{
  "d_expert": 336,
  "d_shared_expert": 0,
  "normalize_top_k": false,
  "lr_router": 0.000524,
  "batch_tokens": [32768, 65536, 98304],
  "max_steps": 8011
}
Below are experts of layer 6 (counted from 0) of a mixture-of-experts language model. Rows are named router (the router's row for the expert), gate (a neuron's input weights, with its number), up (a neuron's input weights, with its number), down (a neuron's output weights, with its number) and show model dimensions 0-79. Each number is 500 + 40 x the weight over its row's rms, rounded and kept within 0 to 999. Numbers have three digits each.
After each expert's rows: a language model's description of what the expert responds to; "comes before" lists some tokens at least twice as common just after its tokens as in all text. This comes from a sample of Wikipedia text that the model never trained on. Tokens count by the router's weight.

# expert 1
router:499494480493502550498485526494479486557500455453496443458475542513485483484473451463546511478538548508442528504532478558549487505508579491479488453559484543477516456541471578517531442539531476476549502485594518506447502451571630499497432461
gate0:466482529495472523520429525545491484552505468414532494455520448531546489538458480478539539543589421528522456523522479433552474504473538508461540463522522432432469507550398490420532512522461482560485545507508463472531498426473557502444496458
up0:534513525501440577474515456549436505530517491497441528469518444479546441551555533428514466495460424565504526496593536530504475499474490479477554492521522441528508481506425533501436522466559510548585509498453552533550524513451495580414466455
down0:536527502474489503483465561546549528555525481487552440470520493533458424520494527581481490452513555477512524504456482524500440556534546571450541482446453546533521545526450507426485507538542557474480521495578479434455517484452489495509508488
gate1:582445525484484526488520459473473498485432480568527497426537398526466500462564544473477534503538522544526564505500473469540455533498470528474468535530516518510517437495463514503448492472521497540503437454538486508476510501482508493442533531
up1:512510439477497483476488512480493445510486531518485484445434560419504519398509451482560499456520550454463551498485486446492427506576446541546512501560525482470470497562479525588515488525506459558495565499421483568437444524601523546540516460
down1:517455566395464521545527472520538504499478484460504495516514452473466454505465470414504452450509502505501561448497541432457446472466520526485560447495545491495578567492517476497452435460551468460481489509584487509522490496537551464415485468
gate2:523462529507539484614502505547589558399579511466525469518428538555523499516486491476492529512510407515481491493517526532518494422527516525561491484514505474408483525504530474554481503413554481516514448540520547505494535500461544419423541416
up2:488565486575505477479509565503491473539442505493510534502505514440544544557541469498582470520493598489490522450475470468479513497551509470527489479520473510555454507519492495464480523557470486432450485507516440517513465482526430494594481574
down2:499448540509534485418474510525582542494524437486515545545453553531492524538468519536483522439532573476506631451511475429518484477473487540512486512502476484516510568519426553508552514466475487473551473478532451469480416543467487504509445541
gate3:521480546482472519562523459496486514474508564497467502458535538455556523499499484428543524487487568542496434526615476489493569468527563558622517534532577495541571548501489509527508463440475466520521479519516510502534491502504555503475470528
up3:537500531492439544585437535567493475517463490560550509487468511465503443595498542476578487495509486535500541535523522497508497416557583507428513517493552479420569499474459508593488483545504510465516544483517426500524576480512517550448568506
down3:510415487461482518474503528487520517561489507465551515532489448491390556499554461491523479499495515482473513527509509564493515576485464525520466516491480528502504518566522505422427479532476439445494553570542513546511493530452525520519505548
gate4:471472516518515595504465567550565461404492500394508512536453501504461481477511493530533511490500559449470473514570492514545480463507470424457475465467497480532400463534546463439488489505492486479479560531468445520507530502440524541470566502
up4:561507533494475413454509512485439551549492447539449530454568453533515548494504499513411424499463459472428507476425457459522557488542444570549443467537497566515556540501543542530485548490507532499423446532542516453528505471525476491501482500
down4:485527472422572529478480463567490490558456504525501441493438530449444485512520508589444550494497541486453478470458636563570464415537508481534457514465437533505558519529506508545502493491505405476512540473471497503475507440497545559493529534
gate5:503453530441478486500478476445457552458474561550526526511479486468586526486505471584449476432462538431453503489536517455480484491454439535541511512465485455459530454521468530493498556445451421517485476599435503466464491439506530499516549584
up5:489568502523589468445506480485619516514507483525438562457485454537497523390532567573514485503496578501509500510460476517513503455551539464546497467558524520486503536510531483519429513513455507450444540452442465501546534590488477516482551525
down5:450545519482570525513502502483591474482395463528476517473472534486464471473510522492518526514466507512507463525495557524497479574543496449444511468572504512457479507498488505518530521497511498540510535506494424477468449475457476557499476484
gate6:573459555473503599490512480516515580522525503521455504579418476513502575500478489485558510442484496507416522527492473582460550544456505560533514463467489504422498494512494569474432546419449492515438551448548455506527531532457504541555503526
up6:521467478562483538491461551529473508554470554523563489494518534506433513466470497449509500492496510591460485456489487500524513514486429481491508500546549492523452545487561605534479493500508453576484532559479476529623557596435416512485526508
down6:502456460483506479483505462525496569530511447468477438528505474542403509484597468430481587497504447420432455470492468547500427516486521488526533438500471500484538506507513543532588523467404493492553458460476515478499522465481458453479513505
gate7:488458433566501486496472495485534431500507509451473565435506480578573511504546441474449477528505513573546460453487475517478417508460569480488454498497514492456506462526441493487534515496453527494459547535458482534475512439497598472578431512
up7:526544557519504492484477510502506570522480476519569448639457499486478468504444538587543514489535404539475488499498505517540508442470479478472540510490510510498473541483597542444439427494512514419557502442519511487496474525476496614452535483
down7:494542502616486496485507482477513503541450499461508538523448476469596433446358542512494494535509454455495468540565471502509562496506502494504581436430477567531477406517481498541504477491526455492476466437492513454469448551495494532504427513
It responds to: Digits and measurement units in infoboxes and tables, such as km, mi, ft, %, and kilometres, and final digits of years.
comes before: " |", ":", "\n", ")", " (", ";"

# expert 4
router:588546491478410529538498550547485470568465449495532450415430533528553441537476452508472507551445473491517520508501504460540507467533490491499439469510429528536423545514460574545479480529529533497459534489504515539449471495544594582550431509
gate0:485503468551503486433477555467507473528523565455527502498506427506495506487483510433550508546512520437539488481432525517510453496574501464537536542525548410404513469548512497485465525549489574435469513507478508482536440509509521490469494493
up0:409509367563486497501463420510471479589528540474544585484509439473547486514516535507538484510488497484476451510484486479512444497521555530495516443544516517528541548513495427507487543525521492483504435453482505528479494547552526519543525489
down0:587502505521528447532555464495479564532523459475508490467531528485493515480458428449463501497549577411496471520528456487466476551542524545507463552551511492488456491505497489469547479496463492448522454564425482528448468517556536477588497582
gate1:504487467529500538488497581576508495542546490435527503538508494500514510581480523454563543468548484551451586495550504459527497525550504483519500512616532490481523566510462544527507493542512550475468472565524466471544486543521510528463555485
up1:485555584465555421537498491428563508445432431555510435504505484499478489531502490539485514453485500493466517496478517525534524490526521509514519554488424526447509504512483506516522465504475541460519416487464541488477472471551556551581461477
down1:498498526525540467499473453467506476443438431445536398507552515467476498534575513474511551435522473513537500457463513485491473528417491493487478497536513479494489509484562539508506477522511501560484535547516495399471497478509614526473494366
gate2:404466486540463538521531512533518503440519468508525519571481434453523435485513430465480558500446430552435453422496554515492532500494502426532483435503524541451419497511442463508477459500503456498488513461487526503553505470474537523432475528
up2:492514503498443543477551547484493480465569545506559491475490473440498447481561489504470520458434480498472508464523634458511494508439494503510452483475514442401493520515400507544488469500551527453382429434501525532545511511514564575485426503
down2:497568532525525502533462475517585493472497507554473551533455533471426506533540491509485541437457521518558522523437492494563486484519477490490471527499503511493485544468487511541498518556454470518563520490430448444497542488418484474529521569
gate3:544483542429470433467511468474513563410598482568489489529465458379559565506468469480575525487486461504538564596457538481493535515479538638544563501529409457501463482432550495513478546536507500510464523521496449571516400492487542527469514501
up3:498495471507434486482498466450476487479483485497490523546440465461543449478542552484561528486450447498524470495498522472514484464507523551454574469469495496477453467547513503510513455559508472523537511493515431614490477504447505472503513444
down3:412474462499575488498489599462521553499543464536479498573495474473481561391466442503495434460498548589512464523514549575459509508457501511495588503478464478513506457569520503498526514562488463482461509448457449468504440527486516493458519551
gate4:519449529475580495453499483596480567517517566466534579492532504497439459450506509461438542482468502471550491386510537520483528504398468512513575461505520473483515530476492476577483490445480445484554467501490529481565484579517481453548474506
up4:538495565465525505511488499463478484516438496507524530479503466495449526482513608517538432538479425485541553481526494578500453502455452506518521530534485420508521452510486517472461516475465545528493478494481523502502521484506518484566549471
down4:483592441475501573520504487478525560484512463506542400493513573543520454540496593521525508555496551574512431501553505519536458491509511558557495549455498429467484596515516569555513442519546570458483494464553523538502538431471450532472550582
gate5:509494517508452485520440526520515454531577588551466443498475441424542520585528480546521449490571479469515474532490476484461539457499537547528542491498487478464588453454486512499492548519491426520452522530478442539446533541501489526584441537
up5:524505498487518524500483508536462530429414475489534535483484480493508371484496457470477429535401505472554478464557494505468439436539464535454446515550486476547529591460433480532544453479485454474562470528492478541494517538441485462421529479
down5:478523565484525475506490498453482523573494513528448501510552506519485560436413522525512458504529503526566522520551503573503457454454531510536579414447527533425500548430474525483510493497495494413535515530495460463476453558564590510481522470
gate6:499460468457545516479475539431492492567391502471449503451462481549516486468457509517557449507522455499505494495485467521526510503447551465486538517504505613444425437488549491529443497474429518483487480460526452480437512534549505589552409523
up6:499527456545516457523520517578449542517507504515498447486557466533521549472525539457412547584450598487530475516561584474502449462494464510520479533653451399584563562449490436464530447528571494436518521527514455456464526526470474527500515571
down6:449548522483500541443496506479451515498542470467526516493574482534589481492625518447493472458453525519467527471472470519510541487534516568528423566498517591508478543529511483461449527552476565486616544526560468475541479511493508489548513503
gate7:514541516524441469446511454511525437531528539512499500468599487465441578564491498515470476480538503515559550467482498468489472572507522445455532485496530531467501557467506512483572579526550561532441520505472541531566568456507529520537595395
up7:495514530505515507420525502533530550547556502408489523478555589492536517493573510464491510450455516515475514489488494377470548479483435470518521470551504482498572473520425469469516526540515497427543527483485563513569431458462484419546505465
down7:509506415484489470494525540531500444438471431518527497463495511594541547490446512476412440511511580473461428449509552462509475480481486521517478486510475493477474452479522552459505436498581524472442521490449510539462501425506554468483513500
It responds to: Line breaks, leading digits of years, and capitals opening codes or names in lists, such as BRA, CZE, DF, FW, MF.
comes before: "0", "9", "-", "|", "–", "8"

# expert 7
router:473523468530475489529509574538487506597475468488549443461531513494491434513461502486557502578555486518507472510592488461525513429560554482457459457489506557523461480480466523491469498543568534491462480502622496512422461446556559559508468452
gate0:485535493535521553461504532530476475541512479417446508525533472539524519484424495496471444399507429523510493526464499466525448487538477501490521469480518565493441505535391473514490445579559486469473496554448462498510561484464506557537573547
up0:381495457482533513527525510506475449489538508468494550424528475513463521531505533411402456476532497514482545489524508533465419467516526453562490556458510474549489519548443502478462471503566478463448531531455476498535529512493479480569490548
down0:477468471501520549456511437530470546501529480541463558538413516555572481478474517533511487445414521470551504506478368551533548485470401483473524476535481525477483405485478535505481463483455464507586482498529501537469574540465370535459483510
gate1:532495529504564537506465499561470455450404497472532511490486471477512362478552540505527582530445494480574441489534526506520551566531499477461484455479530520503441495511499443498479517490535493503526472617544485533509527487420512475479561491
up1:447522529551472492463528467440476598379504557404460495489532534455567565460491542439434489514443540473492495544422438498474483465447427581498510508551530406496487435502525544503504448484514490503574448464556521542486477500499509514494454492
down1:493478456545472548492553454499500534484521550472519508511511450465522436474444588471554508470480516483494479530511512469543482511525480522510476543492495519438512420478478528534523464462475521470520523454568512479536447427476510509580491429
gate2:489461537582499565564461512519564498496526439470444522500487468549567486516543517506524512521499507523491361467524490518444507496418512469501433441485483519518518443556482555473498529437514509516496455515587512545500515432562475565545522536
up2:556520508441472504548473499467479468536401482461606496521432551515484455510519485411420449453445515525535599480464600439502527510560486522518496497542440432494543548486536518525553494474472458471434503532489480488494491528474559453507467508
down2:485562463486565510500469420552420509593536485584492472531435532498512520527520471488526511507443527538463505424484497499493543487522519467550493457495549524502489423504547465415604500514519475492504450623530481440479521565471466507472522439
gate3:553412465502457516578486563449532509467500491555470557473496454533512539478524523464446452526440569513496539615587477535548490467432537464510473548404565539507446471513432521467486518467497516531494514441478472517519512545522498478468498419
up3:574404467543536465474514485568471501504447548513522542506442545553524502498410463515441456467472534472555537501489477574451486485477416494381514475501462525525448535563499529538484537454465530489488502468531531529477530453529480566486476492
down3:484460471542442519536437484451501541541493448444525493471514566523537452537491509590504486501438510556506561565485555476384494487451478491523524534542509533449457444569497421494494523600502505468504504467453473529506453500430539489562481576
gate4:542500467479520441503563463522517452529490516545508557460518511530439507445487462587548440548520533511553497522439476541481532458442462412524441552535489565479439541443495569525511548547485492514546484442421466500549549444507471538523547518
up4:529472458427531483485542459511461594546533463559479514484557470455474542478455458495554519519543519525453504524468500465496501419572555428510461546386499588492504485503525547485435508505502497557538598532507484458442474478503553486495499483
down4:436487452515520475559458462458499490565556508508489495550492520566488487475487492421436576398430516531544439483463525458550520535449510532491534503447506537488473543526512551514546561468537462488546524509495519570550580530384465549481444524
gate5:466494527445466593444518484505562533444479504470554538571476608542513447547526516458532582527489489530457415537596540540461524435496529513474514456477524463518480469488481475520456510516528550536523525549525513560534479552467518536462425511
up5:566516506500513454499467544474431538526478504492491492541531469517507524483443465520512520484531480492553544483453475503511434536486464582492519487524457533489465500461477477547546497514461575521524535519564446485479467511565533557522549458
down5:460510511504451519504483503441489505567495523473505467436507474471507503511475565489567462495445468530559547439422562462476462545572463479499509529529567511504439548515582550489475423474545507418495545397518542471454487492500564443504567372
gate6:473496539499412489517477502525559482493465481502525590494459412465575534502422469477496448583503554499517467461496521543459492498467438509575453472481515471522519455528488481516588544511518491490516501542565505510506504464487495459494501460
up6:493545494500524425514560531542554513449499514503506531500468460440517501437483506478492498560541515454499468490441500470434470537462504510500469510465535487537541512500516477509563573466537505556528468494552544513514403552501492443443494509
down6:529507479438494509509526487485513468505507443435534522519469473475555469426527459525464444523530479509541530473460512527423378457507456468478507509524508498474464465469516474453521553538542407484509447489469522502528519493518573464522485503
gate7:466470478461517484571514525561525479584485479589430423459506513422455487515486515484447505523517480516481482488569512519473497472517610461549495477497512501485563529535485466526500456447489522511419564505557454413491478488529537467521458525
up7:499578479475532538492537502483454501470498514515511542538540535480517491474544507553508515447593447494505455532521436468529553530499478545555474461542461529471491484496490517446454525561487532574480477466510474544490455466582517533491484531
down7:563483457483506490514460508457513503569501477513543470416445474489515470480495454534539498552483462504486433550476509547516480454550540407589482427540543499556501468510553497503470522497524455522499504452424545468417483488544438541483500512
It responds to: Table pipes, commas, periods, semicolons, and clause links such as and and but at phrase or cell ends.
comes before: " ", "\n", " The", " and", " In", " He"

# expert 6
router:499468472548519493521535546487484468458503519445518453515444521497593452474499520515535493520438441525473459483488512483539514489518535509449463449500489528520470485448490523536465402497574517471500470522626472550450481522520529517468455424
gate0:494433528446509479571530486443491526502454508547461558431471472492482446479524539515540455482482535502560491529457550448508452470581541438487504577502398488557514455477472502460439543533498488405541523449461480504504451539486506420432449543
up0:470457509468596455580516447442518542447390470482468516487511568508517488502560534549544500511513508554582488432472539449537522537566475528439534545450484449491460543478503522538493536557510534453541534535559433516464485527485504490475487490
down0:548470500459532401490512486458515467475492532543487535467455499462511508460452467523448531537514489512531495527421449509450431544466472422540479501498429493474455519448480530466437498494486526558521526565543514578459521475508355503561515567
gate1:517460546473507503516490478419472542449514474522454495480523451457485483480517472477458526562563451438534508516556547497514457465456505531460538550550500546514505474498466448477554474540541493503576513515524450582485474505524520500510494521
up1:555516505525518496427508489598522503496496488459484469552513487520625536534447527464523466474510392544505556482374438441619535438391503532570512546474448495429508472492511531517506520497568548478481528491510514441523590412506516490507516545
down1:465491543526483542529421390538469457556508520555513571548474421545470462486451427487572493457498518526505544514499523504468474437565477521400516561537456516506603533547454462444526516486473518473474494519565521510457409613466500504494517429
gate2:551530594461507497506503478448472559504412474459486507478494529486471508501505545496604443462508495535436454456412505460563445506535551545504455506505495540479524499505518571506459478563434558514516519542581512490441501490540475533517532454
up2:536538482526450546488446541560513502465517500491507524500565481509482533443555522468439560557500440437546547545560531510470436432481551436527488532612490561503469394535514447453521535439542496497434485453459512492497506483498525444477487550
down2:531468480473481454582437424464471418519474450555543511498506521510462569521472430498521496538485442501567572515563524512494512520559568499463482521521515515453510464483513539497505562470519531489461444459400493488512517478568651482512524561
gate3:460471439461527550506526425497516541500509515449500481470458475459526455485568549436510509497524510473433399513544488517497492404539550515429499527503480481480535460563576500480573452561451434459489532394512523443495498501439527607510419501
up3:523524504537451476559442531462556562487509510496537482475490461473437575511529421473512490501448468525464607507518508485447476495411455494534519510527472473543499516455465401513458510485510537476509471559450444453519513492511475362463593481
down3:516513543529473531477410519512494491526550536523487544441499485518517538469512534512513432535458455511497475529581553422515469597509438499505500503519472546500506450565508469514470521533551489551503492519423488554524433506506653531566536469
gate4:469369550420497513512504471451527513479414474585454477510498467486503505500472467532527563477512462436480582535468531552513521414478524526480482525528491534503533529462519476551474521533475525482473498518516459493500519485475504612495546544
up4:562557484564461502479567506550485483508552488458559508485550524480454478515501488518511501513523509533538504496505514473511493535486483538517507528453530567501502529520502523524461486444487500464544496507443527505523530522494493426521465471
down4:499521540504472463499542555446496570569489470498489521486496536536473504510504522490506537557543501567502489556521536490485500449506520481480470459474450512500450549476500490500511518570536474518534516448460489467456398403471630490505472507
gate5:567509563487555527493462463507485485525412485490559516493455473509501436506449469553502498593517399486610555480452494457524458474588466398386440501515408500497437482433544563510499580515483478496485486500446521514496500473554489523512466519
up5:526529531528472488480548449604490588515457465515513511471508500525589467437506441486442506509511455498508457429436458507484523463520489487492464477598509522519528495513504490466529499465547506512443519495550492520512486492551528497479459459
down5:532543398487549490496508516548501515500607528459510490460519538498495537474521556517505540464498529528494441494603444490506467506471510589563531492495579464470447546527550556452484480555490492461480544506540503503554543529431432576477438457
gate6:464486578544406504466476525530537526466497484513457500476526540465493420497498490528515461500515475443472494499471500538480426512527547565521501503500472486493496537516484461570473524550493489443467493518566472445517467527455493473493488493
up6:424463456505588519557532481465494491527600510476508583528524408570486494490455486487479519480463487536563493503550524533507535540522467429480539505506573439512477455495484537482568492503581536561483538494465510512500569487531461546516512495
down6:508394478460545468576554484523450495475416469512551498485498468521457476519428593430556479453532490502500522494508490496459448483471522503425553501402518468456538536418483596438553537542546504526457529512472448481466413479541582493497514456
gate7:531524533513503537494470473532483495527486500448519454536532478489456443506522489480552596407509452486469501439457522432581564506483543495440542562456548516464511430463475475474543448551502577461489467500469506488503496561517523437546562448
up7:475542489515541552480510491508474493551546515477494485520482450478429430461451473506444518474497492474542504504508485502504624526537491564482558533443537428457478486498478501434563485513460502510520467557496492486532579555517509430524553456
down7:512470490557498546523427444547479534534396474430473556468516567487496484504510534483504478474457567451509440555508486582489549478516383439498471455514485475463457540470490476473549538500458469533456510551481522528451513509530463529512482509
It responds to: Prepositions and linking words after nouns or verbs, such as of, in, on, from, at, during, and after.
comes before: " the", " ", " a", " his", " S", " B"

# expert 11
router:538521517505434589490540563505498500533515435458552477529491511545473509535443522476559475517450496531436451432475498539545473508504485423465444549593404470474435488472519555535503550528482552414506502447585517519457521438514540567521487472
gate0:483485504562470469487521483387528516534489523496527453518451500478485562502501492521552489505553549534532556558568477492478537512522486501497509467452489530503565568527505536526464500498439574433481477482508567515531560534417508562441546506
up0:564489520459550543507540526542462494519489518504520483487501518539531481442486529508455513463423433504495486474538518510523500444439489476461503487526477490501516495540558535502506516496496446536583569489571521495482473452552501483560467536
down0:522422544463483552618468456547397492479383460498552516488499499492516451581459495503418494471507447507487453545487498505541559479536455434449503505558442531470440477465516453497506538531550534565498496442541483512506523416517685442504567475
gate1:486485477543522565541493502480480481459446469578430523467514530488543483457464480530560486445467494504444468574546500468458466537468542516452530545502485460471502459498455511551518509505575565534591485503534475475500491536464515516510459468
up1:514470546450569572527455548535531529449495458478502437489435465499548500490533484494550475519505539486473488476518544462439504462520533413388540490493456541459410519487474444449522531556516604470476531530490521558484469507571492454553513535
down1:541410519519508503454489475529502409449481468509621466501483524538515487446537536490519508593503553507462531551568495477519480609492548528560508499547548493478567498552460549459514551496541497486505498496459487557557503493492495447546525496
gate2:471483466459546483489503513548511490534475458409537477516474471538474504536549423512532548520516484511543545499456480470452588504455505521559561406556573511552521562531538537534433498466468436484557580506514512470478536482487517521508497444
up2:528457465515483444475483504537497472453477464522497553505566544499556476450454563525509553515439480502460486495493529558519510556494489431584473567396504446427453555514494441451479557495514550527457482508489433459535511508512506573444513533
down2:464530521518538446510504472459443505472510458498503425549545496462583438442437503504580518465483496469548515541494492495515490512520540445469530571512558444466512508549445507536503550558545531507540411506545505530520488462536517457459510466
gate3:571475542485491481510496519479560534472522428527477489549515514497489493493452501579524563503452502444465535450532478481484496480471426523568494513491455544555427447468432541535491539474476546509508508503531512485481517396481497470496510520
up3:474476488509571520482465510495514438483540548452496585505468494518564545412484452479505402538517514544466462508508486501503557448482495447450387448539503460467491463467440487507514499534492416472552522559533471562503524607516468543513467539
down3:513499484452508554418442512483467598548477438533507410479499499515474594510520441546488468436545527452421542554515506523511486513435520555493466428467482483586509492557497486445514473495486549469466484529443477475455494479544553542422567514
gate4:547511500477525540531537507523508479462517503426510428524596567529501501539487564482599591513434442487496487511507483538551464518528528437534447492492452539479475473455587527441444470491538463525520495504533456400478518508521490549546456500
up4:491495501447490513582498500478419457446477526537458494601434534532545549481506441541539522508520484502469461537545518487464530552498473568514499504471484480551576508562504485472495556475455548507488489615413511469458496478547502465479541458
down4:594477444474519550446518474511501482524439543501532539499479505492522508581458490497463518434527523523471487518509531486553499554512532515468555493429437486513497591547452445548527506535450488540488492539507486552478472471485522412488460466
gate5:531507490496446454457517428579475542490524470497572505432586452473457512529494528526519504514525480495536499449508494501496481476476528442481484514536466435379537467496585537486480432493542455537508464477518555398498480527433498487507543458
up5:526515486495533467559530575542534574487509538452583447483548463512459518507511477482417532502475525497519531475455458481474416418483506438514452525601535502457530488487477479437505491527485454549524526517567516449460447485524480473471512459
down5:504453455508501458505555500477501525459554590472560585552558520531506502503477527470516520488450545516519467473505455578520469473469483572496442543510473484507426535478510558537484446431469502495494514527463449510557593552455331539471560465
gate6:464470488494485537490455506489520538543490455502524543510505491472398541517485554565533466465484519516514572485495539381567509507527477460511492508464504550491451527489483507492495568394431491533408458507477482486518499529497495491529540488
up6:501453537409511544478524492498554573520485424547506497518506517489559543432526502520449442504474500501472461509512570448559506544430517532559469501538515530452480448480581463543513544546497563509522542528525394484508435487474504553541494456
down6:504473473551530443430460557513468462454536524497463537515501494455546457492445553516458561554516498449502460430475527499464487512501499501581464454462530514485436453517504478522484536475462487543490604541445525509521520542527418489424548493
gate7:479528511481520551502533469500488486538460459494542593514490502444498502592498575501505472538391446481553528471475529515539480427507484545553525525455504488475538493536489525494510522520466482462460517440473520474518506391518476584522519506
up7:455498542527612504549492492509492405531497424531525478510498560544538483476481545496431540491458532458453502472530534521459467489436524529519504524480527468450533485470450517530526533515523423474513504452469473542519488488560468542563464512
down7:439450579544551466479505614436432497448511531538498497565515493533453504466527456536476531507484502453493508498487528514440513522589484517490539555474497557533510498540488493480457544504541520544566448536484551539530513501479485488508520490
It responds to: Auxiliary and main verbs, participles, and endings like -ed and -ing, such as was, has, been, made, became, followed.
comes before: " to", " in", " a", " by", " the", " as"

# expert 9
router:503478497546480512527495491522477422511493465467551448471456475553548456544443493505533492488455508506457508478485500482542465441476495452475547474460498502432504535458443494510546446483543516462456518497531432486465421535565610502577474451
gate0:534442554557473503474509418460452456447409573560478461510569524561532475475553553500529593502448538493534441427510500465449471479567470494554531435490549461482518528535491486524437499529448561540570520503498425499491442516508532513564531534
up0:438444439469514449448544491459511461493468499444450476493518498472493588503574439406493444472624401484488472510504552502490417590444463531491437503451459528520585525493579484511556562456511457537473478517494518570507446454490503498504497416
down0:514483484570473462513517461556468484456465593504505447446440493532482511489600483526533513389504515558511481545530542488517606511504503489514504466468519506419437501545489473518475547454468500475540528499498538433537567499531459428531476414
gate1:521474554436420518571502504516535403552492508429535528414436464506511449494551502465455477495476469506453552492529499522440499479580507519481503497566508450474484529517452448514480529495466469480488486430489518487528427559523516438486509497
up1:556563493492536496465579488452535485488496527507515530495511500465539471580482531481485589551502519453612511502482496477558501476463471520488523476554483515498473504480455524518554452533514496454545505533492517475481445387479484434493460437
down1:553446521530555501541590459445539455552360555513533477412505500573474466525497613456439468616467483469523545474532571464495461439508489485469462493468488552555490472505515548499487419461476499498428579513521524479480456498584520488467502489
gate2:544456557498476448484444512522449489481397512520477521437523466498472463430461502430584436444517462496375566526446541500534456543462491541455513514508482420518548566433543488452516503494488534542494552545492446505437450479477482494561556529
up2:506510481502517541505605514462487515561564447451485510510566480522543528506527547505511466501526524541525457507530475511513513581472458407559518545459589514520453440521441515525486453508501500487478429497506505535489466506457496395481424527
down2:517485481523486552506450501450421496494522461466430482486484475495605482471546450469473475457402447603579464464552527466445464463522489461437501500465498511446489460432522505442519495583511547504476521496501485486604444471458514514487476564
gate3:501465457537591493540463462439453485545487485539540462520485479489460508530546510453496521483538454523467548518544488446499509541582469566536510524493542440477459522503548530501481474499536546525426472488489487474481483493467523425442519501
up3:504498522492503471474452480564455493525459469515502531484525516492448466498404512509500531536568478460513508555384473516511445525431493481505473489511441415499477502479538560554484563495545473499462505482537426474429544483536406484496527488
down3:490443509573461498533546550507534422511555502591494435504423501530527501500529555504464472520562479527561458539528528526462532519449486490537539557478501412542466540476510490601524470461547482479439446484541524490508493513547527496578509476
gate4:460534536539515470451470479482495553490517531594482503552495471566492520472499524557493539510379571459519469443424500536464551542466455505481566471449508424456452493473484482446556575437516566494466481463488502465545528498473509489481446497
up4:482543444566451504462572484548574553516510518521458513436452511437503500409519473550489518496511475440532492484544481513530483445520518525490479516510519455486488521462452490547511477486539489495544489448524532467484458503502493516522497558
down4:510510501469534539525513513499538433500467498521476457520407445577477506496595451441480470510490473558458463479465516513464456543540510473506463522536468420511475542496451566478446500472513494595435436485466542541526495504513479470490561516
gate5:478515458562431538427506493527537546521503409513522458517486442527473457545507440492507485513617503456414488515537543475469506555487506491499543501467410521459546483410463511501493551463540569457460539508522467497467531496538478439529537491
up5:397524520506538528483455553467556502507507453450558461465464482500442531477499408540492513507582508523534501531489505526468480522513462535513543540501395527478552486505545521444529539482489480492424479546485466491478497582485510486528502468
down5:460563505564531509416541542532545508530502522506407550459497522461494551512420507477538478484468471547432547461489433525581496433436529485506547481535500474526523503477480516532418533463511530455520522524535597598483533512451479532515561496
gate6:492525480556523564490465503479477503542549493468570527530466482445438477503531527474528524521558424482458444533488554516473515541495487443473511491508482522505549538516508519515476424501540584499409394485476517583518469490552487582504424399
up6:542571475526481493508481510487490500609519517493539512537503487473445505540495472482474546487548382520513444548486505491513515515462472506484505534470513559476536485556555504467481466537528501399513411485485542485457550513527544518543466477
down6:498484487479546545528518504435519465531478434565496569483520462543530511462551479513453452547489565547451474416520546522470488555492516531519464505491451435391560417478423543530486535533468484512525550456474509475433538451491489484518478475
gate7:505537509509525535485529462473539517497536484567463577496488568498490461505569486555520499441475509498504472436496488456516512498438499530558479488490525463466538529516432544543486436467524476442474499466533491533503560527497439612469503540
up7:572504546426457487445528502494525542482493477558521536541477515510506437553551498502515546526487495509571524466414550479515499487405432509472496470541464527512482460470558508542539554529523468468511527495503454491512501515556489576528496463
down7:487460499524555468553499504469483447484511479512521493545475500473537527491575410517530454505483490521447473520482482586481512539492509469477536520435492513535411496508453481511438489436475486489507500451552401491509462521575528574503534475
It responds to: Bare spaces, plus and minus signs, dollar signs, brackets, and the first pieces of names in tables, such as +123 or $.
comes before: "1", "2", "3", "4", "5", "6"